Experts of a small language model.
Size: width 192, 33.8M parameters.
Experts: 64 experts in each of 12 layers, 64 SwiGLU neurons an expert.
Below are experts of layer 7 (counted from 0) of a mixture-of-experts language model. Rows are named router (the router's row for the expert) and show model dimensions 128-191. Each number is 128 + 32 x the weight over its row's rms, rounded and kept within 0 to 255. Numbers have three digits each.
After each expert's rows: "raises" lists some tokens whose logits its average output raises strongly, later layers aside; "mostly gets" lists some tokens that are sent to it at least half of the time. This comes from a sample of Wikipedia text that the model never trained on.

# expert 31
router:085141137140150138104147123171118171168159049118051107101126113127132135164114053166173162100130133114208144130092116126140153174101124096155105130159063109129109168109133076146096112161125128
raises: "1", "2", "ill", "ice", "9", "ican"
mostly gets: " | ", "; ", ": ", "- ", ") | ", " in "

# expert 58
router:109157182164104148140112110132113175145162133142135097158130159147136118169117108187158179075148117139162103117113159141117148165174161141156091188104115129095115139123106102122100141113094169
raises: "o", "os", "u", "oon", "an", "o ("
mostly gets: "amb", " Sloven", " London", " Ang", " Arab", " Sand"

# expert 35
router:117072135133114140137177118121152139201125045146127100102132137131136155083120084143137127104156149123194137139122092149158108136140116168144106152110108095110136089127124086150081132145106133
raises: "2", "7", "1", "10", "3", " |  |  |"
mostly gets: " t", " | T", "; A", "- T", " / (", "; "

# expert 59
router:104101161151089161169182079175108151180150119135116108168183165145139119139060119158195163093139132113115086146068178100061126138172126174140120150170119176141046135139115068116141117161120106
raises: "ational", "ations", "ation of the", "ation", "ed at", "ation."
mostly gets: " pass", " tax", " result", " transport", " Congress", "ress"

# expert 44
router:095109139134068136168152091171113193165158069141122117146133140141131133102077098156180182062143176083164197089109102164148146119114110131093101126158128078150131146088076047117129059185142143
raises: "orth", "igh", "ouse", "oll"
mostly gets: " f", " St", " w", " F", " | H", " st"

# expert 25
router:086118149161140139170115107168133122135180149136147059080106167142142125118117119177248183071145113130186166133130183135151114082110146190115108143132106122119127078115115055127100104137165137
raises: ";", ", and", " and", " |", " | ", "; |"
mostly gets: "017", "019", "008", "014", "023", "024"

# expert 2
router:118112143131105135180155149138095164198138097166116069158178115177124165137104135174191117084153157131156131136085146130148135145133143157111134144186103095096118143084134105140101017097130121
raises: ".", "\n\n", ","
mostly gets: "54", "41", "49", "33", "36", "53"

# expert 63
router:097121142113113163154141114166102112117167106114114140111147091153144078138143092137191139069170138130222145112083122126159128160114152155133095171160137082124081170121091053087127045089099152
raises: "\n\n", " This", " Another", " In addition", " Their", " It is"
mostly gets: "am", ").", "s.", "om", "\".", "ed."

# expert 52
router:098084172142095170124129123114151168108167079119115086106081086162084137119106085147130128110086183123156118135094148133141173108147125149180104155152144150091033155099148137154112074148104134
raises: "bit", "ge", "gin", "gan", "as", "v"
mostly gets: " Ar", " El", " Mon", " Le", " Al", " La"

# expert 27
router:094105158174120180153165158134171167112122113193098131124116132173149173116095092128166129066154157111189120123083111116178070166109091211128155205100085121114080144128086128125135111108147142
raises: "ia", "i", "ux"
mostly gets: "ot", "it", "et", "ks", "ents", "ts"

# expert 29
router:077069124132151160124161081155134159160172124105096083142110099139149117124128106134144138116124147110211133128077109149141107180117140123125118142148092105100129162137152101126095082173126138
raises: "12", "1", "13", "20", "15", "10"
mostly gets: " ", "a | ", "\" | ", " a ", "ed ", " for "

# expert 62
router:046138157078139129196105143195112168161194107156118084093099129180136156105108077167171146087142165077133176087083126129138161140101139146136086139133094091117113093108169093125121126120082115
raises: ", ", "ude", "u", "th", "im"
mostly gets: " N", " Sh", " | N", " n", " sh", " d"

# expert 41
router:097128140132121165154180077123134166148165133181100087108126105196134101107131124140175152109118145107139093156085079105157188143099135155136142104177101118108103115079093146121148095117104134
raises: " a", " an", " his"
mostly gets: " on", " over", " under", " made", " into", " against"

# expert 61
router:099085155119124185188158115179121159155185096146101087145170158128128128107120139201193202075178152055154118095083146105109115195165124132141122106141151113100102177081073124152084100122134153
raises: "atory", "ator", "ant", "ate", "ation", "ating"
mostly gets: " found", " comp", " cont", " am", " end", " def"

# expert 13
router:111132129160104145145123127150133158137200110116121078121172178107116164113131084188169143136158117076201176146110158150116141175154140136160116139140110124095077110119116106175127105082192152
raises: "ant", "ism.", "ous", "ism"
mostly gets: " Tr", " Gr", " Br", " Par", " Sch", " Ch"

# expert 33
router:141099109159125161167144144109133155187170104110111133071139099121086144107098100124206171070128125102167157165082110114154141127097142140151157146123090139083140117143106113161132113135080131
raises: "lem", "leg", "ven", "le", "ater", "ire"
mostly gets: " B", " A", ", B", ", in", " | B", "ed in"

# expert 39
router:100138156110104146142143104133122153177186084137095131111144128092143115169110088150157134067124119078207165118059114143142132173130159115129106161173103080129113129150123045158094079135140111
raises: "ice", "enc", "emb", "ess"
mostly gets: " M", " on ", " the ", " in the ", " | M", " from "

# expert 28
router:128091147156113126169184097176102179184162090156080064126131132143155164092093072129221112100161169124154100143153118152156144174125138161106138120158151120135116137085148116154140086120136119
raises: ".", " National Register", "ruct", "orm"
mostly gets: "ac", " in his", " on his", "ed his", " in her", " to his"

# expert 5
router:118142121130137143153153138177141140205168066116110093097140112144115131112123086149182133083145162103149195124140137092158124152111135147124093124168120105113110110110122106114097123148114065
raises: "e", "el", "u"
mostly gets: " R", " | S", " | R", "- S", " | N", ", R"

# expert 22
router:121096145080178159142167093149109153149132065127133169097140139146108145156121132128179164081150129127133126194095139165141106142122179135139148140114084104157098143101122055132112113110093084
raises: "ave", "ely", "up", "agan", "iga", "aves"
mostly gets: " X", " Ma", ", but", " x", " Ak", "i,"

# expert 7
router:134108189153097118163151144118088167151118137178140103071125151158145171103139133149218108055173149109162140124080096129146133157046147174108131134176108115117079146126119051179095101110119126
raises: "E", "Y", "H", "I", ":", "K"
mostly gets: "SA", "AR", "AT", "RA", "TA", " JP"

# expert 40
router:103115159155116184159191138127074185138202115118096146129150091139170112132113108165180145090191124123206187128116112138138150177077116129144074151208131118124105176122102064121112080096135169
raises: "\n\n", "\n", " This", " In", " The", " In the"
mostly gets: ".", ").", "s.", " ==", " ===", "\"."

# expert 6
router:123103127157127162162142135155149121151180070112104110140139091133167142120081119209165184108139113157166169112103080150144140116088121140102116164151175101057070178094108103124152078131139131
raises: "ware", "arc", "rel"
mostly gets: " (", " (born ", " re", "\" (", ") (", " (aged "

# expert 16
router:094135148150129138143156150145124155156199076150125137115116091158163126124113114145200170074176101113154117150122045124151146115117128159128099148110158133124073145111095077114166072123102094
raises: "play", "int", "ear"
mostly gets: "/", "-", " \"", " *", "(", "\" ("

# expert 50
router:107121181128103151155156117191085142184110138135115154099087154135088158143135121176198145064162127135187126122164114138183161149116126102121119128174111131152129136132127051191124107103130118
raises: "J", "A", "A.", "B |", "&", "or"
mostly gets: " Kh", " V", "L |", " Pr", " Hy", "U"

# expert 34
router:114103197154094136166176094150164121156143067133109118088108137111124111137145093156167171109106137152130172159084156126119106132143131191169130116168140125150130116062119132155086091139102158
raises: "ered", "acks", "act", "ans", "ov"
mostly gets: "__", " Despite", "Un", " writ", " what", "For"